Experts of a small language model.
Size: width 128, 15.4M parameters.
Experts: 80 experts in each of 9 layers, 64 SiLU neurons an expert, 4 picks a token, a sigmoid router, a shared expert of 64 neurons.
Training: 628M tokens, 4550 steps.
Below are experts of layer 10 (counted from 0) of a mixture-of-experts language model. Rows are named router (the router's row for the expert), up (a neuron's input weights, with its number) and show model dimensions 0-127. Each number is 128 + 24 x the weight over its row's rms, rounded and kept within 0 to 255. Numbers have three digits each.
After each expert's rows: a language model's description of what the expert responds to. This comes from a sample of Wikipedia text that the model never trained on.

# expert 53
router:124065148149160116168098149143152120124141084170107161126115126139110147162139124145104173089128159102165136136144149152137141163117114121099110132070118127139142127099061114153081162098140127104126103163106117149117151140153174142117146128111111139136099119114126114146145119102139088147116128137114130115138127153123129116109120156092116092116146144118130144103142128126081177190092
up0:084117135130155125150131138110104104170105130089131103147136127121096144126144115103137113093111174099127133154136180155098173135134079117120159088120135136096157147122113162155118114093122136112154109122147194160128173152138148157105155119131080131093117154132140071123100127139119136163131139139122166144144131135123141167147172146124111128110138149126106132110111133175139188122155
It responds to: Adjectives, negations and prepositions in expository prose that shape meaning, such as not, such, same, without, public, of.

# expert 0
router:107112157160181149159115173144130082113111106157104165125109137120126150173125130125103119120127121129156129095145171097081131174120118136092132125101106120137128119118069140128098149113144121095107147143085112133110142140093167129121177160121104107153132124096120101116138110150134125135126090126136135105101132151098132110128091124125145089104156138099046115085148141162112140141122
up0:085072110140094180155098106163141140155129128175121148159111132095121105168103143086108093139129160160113110106141089143142085136139116139144113130086142148115136138139127140155130097090094116124139094095123118133145134186155139151165139109135142158114118128121151117088120136167114126156146091135130150098074122136154146109155155138117135125111173105143144107140135080168118129134126
It responds to: Articles and determiners starting a noun phrase, often after of, in, is, as: a, the, an, some, their, several.

# expert 28
router:160096143137150125151131137192147097114104138160102152106123107158111127137123145138113171126134147131113157135162143110123115124109102126155121094105122078107123103137098157141116152121138129115137125179096138103089151132109113074130133149095127155073144125139136117103138114146144089135128083143123137085092170127131154099100117157141090066116132124128113152086101109128113111175085
up0:119116126136161173078098148158096158129155087143151100141123164123148155149155115135115122118100121122114122142155109140111132156132172169144134098134095083114097125103115131088100129128164137129095137114123175175131134117118123139093107149105122126104160136101160121103115130129170141127170116169152110150127132145169140130133156154147109131080171168149170126157105131150138170171143
It responds to: Number pieces inside numeric data: coordinate degrees and decimals, table statistics, register numbers, such as 57.5, 44°, 26.1.

# expert 55
router:113087139146115124142124144164147107135097102164097157137119126138133179156152125151095136136131124145137119115189181124136139189110117121076145093114105132129096132116109127118118146087136099132122127150117169137093144143116164131125126133126099141145130117132078097136096105135168109123133093157119069110131175129139131101121142138166127117074120176119093157121164132150090130132103
up0:109124099118087108169140109137153117161144151170163112170113141125090156105106160150120134128102139120115082107124159099144121126084155131085116113161178113130133133115144110122090138110111115122108094174123124135138137159128103133113098109117086160133131102158110113121114164134133156149153130143142108113149141146067182125099130155174168129089119142117080117131128113156160111161139
It responds to: Middle stem pieces of common English words, often before endings like es or ed, such as trad, character, similar, colleagues, livelihoods.

# expert 35
router:123063109111152129147120137145152107115139142126109143153150109137126184162162180146084119137153141086158114116187174148119134150119114135115132126080111105142115120102125157169138127095127133136152135162107153094082126138058126153109133149117105111157129114097124148157127097107184118140124116147095152126100165138139119126115110145134111096096155128119108122111126167134111160117117
up0:120129148085101129113119139162151164190129099169125109181168156114147149122107107125115128171185116077128108136137141134115094122141157132165175130101111121133133129092103095171111126129131121082129182145118130123130127152115148089127145163132102124148126108099136150130121113091163083143153144126139122111140112129106125147157122133108097152148150113099122158148118132173110183108120
It responds to: Second syllables of proper names and words after an initial capital or prefix, such as Cap, Val, Ram, the omm in Rommel, oy in Voyager.

# expert 27
router:142082136116120108170066133139116114118132097136103138136095130130100138144129150112122174122134145101165132115165145108137154136147116170120104145092145076096097118116131088146117171089151111096080103130090112132101125154114164095139160155111079146133106137144118146127142128146140133127086120136126118118124147120124129075122102157094125107089180110130088159094116124120128140175114
up0:129065093149162100137210140114121120116087104140114087138128102161111162108122135115138166130171140131144139118122148142120143141136151073125100141114121119112152103122140104119123108194138093159115133110096133133124116160120154113129112078119133109122136125166125100113120142111133133120120172143163112154136142099173117115149112164120126074096129151133130122097121135179106127178129
It responds to: Narrative verbs and endings like -ed and -ing (made, became, took, announced), plus him and of after verbs.

# expert 18
router:156109157122103112166118160156133124105109082162093185089132131158102194116135120098115138096139119118131154117185190169117142119094126170111123139117134119114117151137124103136118142127127115122132119169078135107164176162140128143133158145102124101116110111119100112099155115138123113092131106158130107140119140158133106142104078172132131112118117137140080131105114116112110130118088
up0:096124141074118120107122120141126086173082110178130125134136134079100115099157125080136128121087102143137113095184160137141148180084109144133133131146153135161088124120081132174099155127131161126098130100129152100150112168135120150131135094078140104120149127145155130139137155141136142167114120175139131146146142136119089135138134099125119124140095120100149171146124145130103122108108
It responds to: Bare spaces and pipes in wiki tables, dashes in ranges, on/On before dates, and stray non-Latin byte pieces.

# expert 42
router:132106165117133107129073193129149117109099115133105139097088104150104193141140123162133152120121177109194152097136137155110159128111118128143116093134143102070106149144133111150142192123188138124152115150129116136128181127120128123138128136115121110135120108122100127119129081148155146146157144175139115115118125136142101141131138160114137125092153159146109141130126163107098129127104
up0:144123096119128106090129112144124150150125091129103124127148123127086144114136102115183077113096182108158126127112118154099112098150106141118151154095136138119092160100161123111113125104161130170165094128094144140117155181095144116143118111150088096151125141158127127099131155073131163126090143096124110114125116127154120135168107126078144105149134120113133068134145106117114126160154
It responds to: Conjunctions and relative words opening clauses, plus commas after dates or clauses: when, where, that, which, but, while.

# expert 44
router:121123155129137107129104161134150087114099127152108169128120127137121145156143121140101140124126127125163137098129143134073123142116126127097126113124155087091127108095076161164086137117127143140091123135098105124100162153107115112139200111117087092126096124102097146099122113147134116134132121182109127102119124156103143092142114159068121085126168137116128130080146153130098157167109
up0:126119110153090130115106155154156153148174151137129155169125145133152108107130139104135127150117127123134135122154130149145096125114116140123163129110132125147119154133114135143101118136148142123062134060140131154134108117091129159154107160139124147136140140112182166180095064140126125107085109139140181100103133154115095115145078151085140103167129129151117100116150140107089120150165
It responds to: Determiners and possessive words opening noun phrases, mostly the, plus his, their, this, its and 's after a name.

# expert 19
router:138079140129102101177113131136126136121133106117106144100102083147128127117125157130107155120156167127162130108144184090147112136155101161110139107101099121079107129124150112125108173095148104126100108152082086137096122175123176139158127134100108140123094138132109147095133109120144139133107120150095115089113128145134125073086107132137098105060145116102104121119121133102110115125118
up0:098170117155135184118113113100135100120159136130122154128099131128138138114096124133138158128107136110138113105107120114175124161183135095097137144111152168107118116159130149086122105145169122159090112158130111131087167164119151146124127135108100104179176124156130084129112110116124151081113137124123097140114130093142134162122147108156085105109119107088123133078119157156140082147142
It responds to: Verb stems for physical or social actions, often after to, such as go, help, attack, allow, kill, hitting, struck.

# expert 6
router:148116130145183124170112180164132084125124129178109147119115130156083127129102138157102152109125155125130150120174141143121104117118082161128131077118121093108108134161094105094134175136150101140109122145086124110129135154121121120132121114120125120134122119148130145113126103132140138135137119174102132134104196151119174124105124138132105098129162124149075133060146135143104143162095
up0:100126139111135149164108143080160133111125146106125122111119136111121155109169139091128139130131128090129085111114117078164159125155115150187137185120108129138126146147138096119128125166121102161127148121138155164146085143102132165152101101160156116074134124131152120116146119163096114113146113117143089175130142153132178104165123121140125120109172106095100121159106133129124118188127
It responds to: Digit tokens inside numbers, mostly years after in or 18/19 prefixes, plus coordinates, times and taxonomic dates: 194'5', 18'29'.

# expert 34
router:114108125122135119155102136184129130077130123135056190090113130116125124188104173126102181110125141141130178105158158148138111142099100166133129119092170112103112118140114137113135136103149130076111090125141134142125135137115144135126153159098098148150110130118108092137127088157134109143113132129133136097096132151159123136082119111116098097131138135102128117127151137111098144155084
up0:088145125110096138095130153104140126095118155070114136126088188099103140144111137152075158128145145126144119102150155157126076152095108117102119157109094104126138141142061141084109128123130123113109107123131142090093104105166142129112142150100113120136121108105141172116115087124125103153161122115134129094140080128181115142147124142163089144109114140135136142148137099136112113155153
It responds to: Pipes, blanks and labels in election result and football squad tables, such as Total votes, Registered voters, DF, MF, Succeeded.

# expert 48
router:119092177115129143117142151157170095123115110158090145125069132136131138131149130140079130110163196115133179124143173133135144121128116157117093138125138111117131136138108136112087112107119121129099122170136078126107124144117166145190145134122107105109128112144081094151133076116143119126131100161116119117107141092143127143100128156093112084071122120123096119110152114107145120121143
up0:122139133117112125106114174126165130152126176147111079116097120104120157120092096146112159104106080076120109164121128115085133082125129128117140126122161126140131142160109124108112141096152136130115123148142119139128128095139142145116125099138160162117119172105133106135112092165130164149164152095128125118075132128128181102138117160135083127107116097150127091081143085102089099123086
It responds to: Inner stem pieces of words, often in media or culture text: You'T'ube, 'epis'ode, Social 'Sec'urity, Sm'ok'ejumper.

# expert 33
router:168129134117145155160104144158153069071113103154114137096133092185104138123139184167112150132134174111142149120168147127145158169137139134104119122126155104129088121105110097125101146121134123151104101123143150113115126125127124131156128169064091124129149109126113143147137092160148106114138105152103133125078155161120157126119088133085150131133136114107110155100161118142158131142113
up0:111145144167132105107117127138145102145114129134126160110151126123131125149136133089098094095142123151110156124144114122122106165086092100115197133110083128110135128143114124112124127083099144143145123158152123136120138107159130116134138084158138115175157176129124138145083070134127126125134174124131073158127146131129160127136122121151125097144055126135142167155160127190108116102152
It responds to: Closing parentheses after years or notes in lists and tables, as in (2012), (demo), plus final pieces of titles like R(ings), Yank(ees).

# expert 32
router:134102123154101145188120164136138107123121127187113130133121132128114145136138152143126164123175140143136159091158159155112163160113089135131128099129143153136115157139081121146092137126126119132125123151108130126090176158106139097160145122103115140089071114135122137110155100157146085120141127163112148132122168146091141121098091145099111092126173112087095133105140114161106140178112
up0:138161091113118188099113152112123124149148096130121151103122177144134158105078123103152134135151113121131098075136109173081095132131162149115118120139141148143118159119150152146115170133147127159088115135120135131109137136129135121168126115125163084083126128073118133089088103123098173114137140168173122124121122128115148145130059128115146103105117121136121104119144116155118135104089
It responds to: Number words and numeric pieces giving counts, amounts, percentages and decimals, such as two, three, several, million, 4,000,000, 2.2.

# expert 13
router:171114160131147152187096119151177137109124142121126154123136100150125165186130168168126153125122164125125144126138141122113136139123097127143146101087147145146092103118120120112109173126167118131109108141116114134101154161137099074170182138155120126129104149089154131084129139141175147106096076128115133126100152123094133121127124161128144108125133128119121194103152120139125143148105
up0:143139146105130145136175126156116124123115206140151154166133124131120130150142158141111124114146077127139105135146113125120147147107117116158169114121149059147124139117111152104126106118125099121187121120148157088098153098115102093166139117173129114142135159136120155106137125107177167099137131160082143141161144115104117156104119199143129120138166136140164118125129135132111140150097
It responds to: Word-opening pieces ar, or, A, igh inside words such as around, arc, car, Cor, Har, neighbouring, course.

# expert 38
router:159122124104126137148098150128122120146097115154109169116094114137086118136144168121074114104147170071175134108177157142111103162152121125120160130084130089087121123116150143156077173136141119147121135156129139114119138161095137097133136120107109128115113095116089140119130120162168141135138101158104099117097148135143141086087105136115103129159124153091085102115155131133104152116114
up0:142120055149115121125147158106096160140122104104129165130117119155142121137129163134111127186095134113160150094142089133085124114152183115109135135142138126148129111142116144099122144110172087102132086152138109102121162147130088144159141148099141174081108153131123131120084089135123192133123118143142097172121134116133123122125095110099133136076132114145094115128124110139089117132143
It responds to: Final pieces of surnames and English or Slavic place names, such as -ford, -ington, -burg, -shire, -ov in Efim-ov-ich, Rudd-ock.

# expert 12
router:129072107142169113155127131146140100106117096142089145137114120132129151151122162159105155089143174124133147106145141149126156151162136131123125114077147140115103157116126104152080135105130087090114113135104133135099149141108143115165126139101078112140095084138070109106133095167155102128115107173095137107144145122103119089104119169115140125104148111132125147115173158155151135156104
up0:114130120111143217125155137129119119060129156133159136111093096107115120109148111111131139144126108132151092114120087085106150136137099107116088096161174140086141104150130124174136130145123156113130131126087130161157131129169120127102127142125118149130161134110092146116116125097112133141114101122102119094148144117156154136094130120124142183100155134137109149113076162121137185137147
It responds to: Suffix pieces that finish a word, mostly technical or general prose: -ing, -ation, -ed, -al, as in pump'ing', script'ing', cover'ed'.

# expert 54
router:129115146163124155128126175137131091125139128159124151121088073158120170163126147146123134129156175125151128066150167124124137158135132168156105124128130120118118117088116126133061123120151097116120105154117104126138152194117156094137117137106105123122126131126102114155131102146131161080145082150072110111086153119130127132098143087135141106083152119145100166136116113131125125118113
up0:109121111130121128099142159165111084144110088146143111137148056145128094122149191139110126200117151129116098124121165123103136129087133154091127116123115179148102149097132151138118111101121176111177143123121144110103114159107129133136087069130125135116112144122098098077133122135143119115130112129141126159095125092168146140133119114088088125114133128155130140135134144133082134133143
It responds to: Middle word pieces like t, ip, it, th, emb, often before endings -le or -ical: Tur't'les, Mult'ip'le, Philan'th'ropy.

# expert 10
router:107116151112101134139094133164125121110097131139096169126094112124118140108145165172093185106137156106157178108169162122143170130109105138115097116115168104099100145098121164134108157110187107088105105152100142093107126134131150128159120139113093074146117109140109157149128104125136135113100124161136145119126136108115127095123114154108151082127116106088110147083140158113128148121127
up0:124137082132140158099143117166154086152094142091153120124112144116162151139157175141133123188146160133161074107116121106137115104055136120138119108161140117116176079140073119122150147128128145101116143136137166102109138145106102181153111118109090103098135155144097124138118129149102104140142104132115155136136106127112163156136133144118159092147084138099126141141136139129118127119145
It responds to: Final pieces of common nouns and role or kinship nouns after the/his, such as prov-ince, grandf-ather, president, town, member.

# expert 15
router:154100176128137126138144151148153127122124108161081161132095134179141146136139153186118115149190169130150167130158124116092134159143105132101161104097132144127124144104121128128104140098155078107091106155118095094122132104106119129149119139113101110110105095140085119156155116108170131152122101171100122095133152155120134102111132145106133120116131137125123149090184170140114112147117
up0:104139131107108122122176179150131151121141176108120129106120134107096099105135138191145152127087140124110123114169144110119135127169098149113135121144121129111096148124124109132128125147087088135133103126144150101120121134148116110185120125155119163090098140136135106154132136119131156110181115193152098125183142168080154085104107142156126142123138129133122135093167166140117116107162
It responds to: Nouns naming fields, media and occupations in biographies, such as film, album, music, school, football, and endings like -ist, -ician.

# expert 7
router:149064143139140137132109158157130134115139111124094143118091110149123131105147181168107151139157155118163185132162135142145135157136133127126106128105144131142133119126112155174090119120135144125125088147113103118117130183123154121173167148102112086137071096119071130136117113123155099161091123174148147127111129153139135104092132120078113110132144145144129165129180153114122122141123
up0:100131134134112141139123122110097140059138150130114073135104126124131122117116116110121141116126151165145119134145171141155121139173123102170142098082071146120158104095122129130117118174111116126131096147169102115098105140105136124125125146096116151140073075162139120131148067159077094108106104117114128148140130098127160154090106140134113114125145163094137123137139113095106122145097
It responds to: Competition and award nouns in sports results and tables, such as Cup, Championship, Award, League, team, medal, quarterfinal.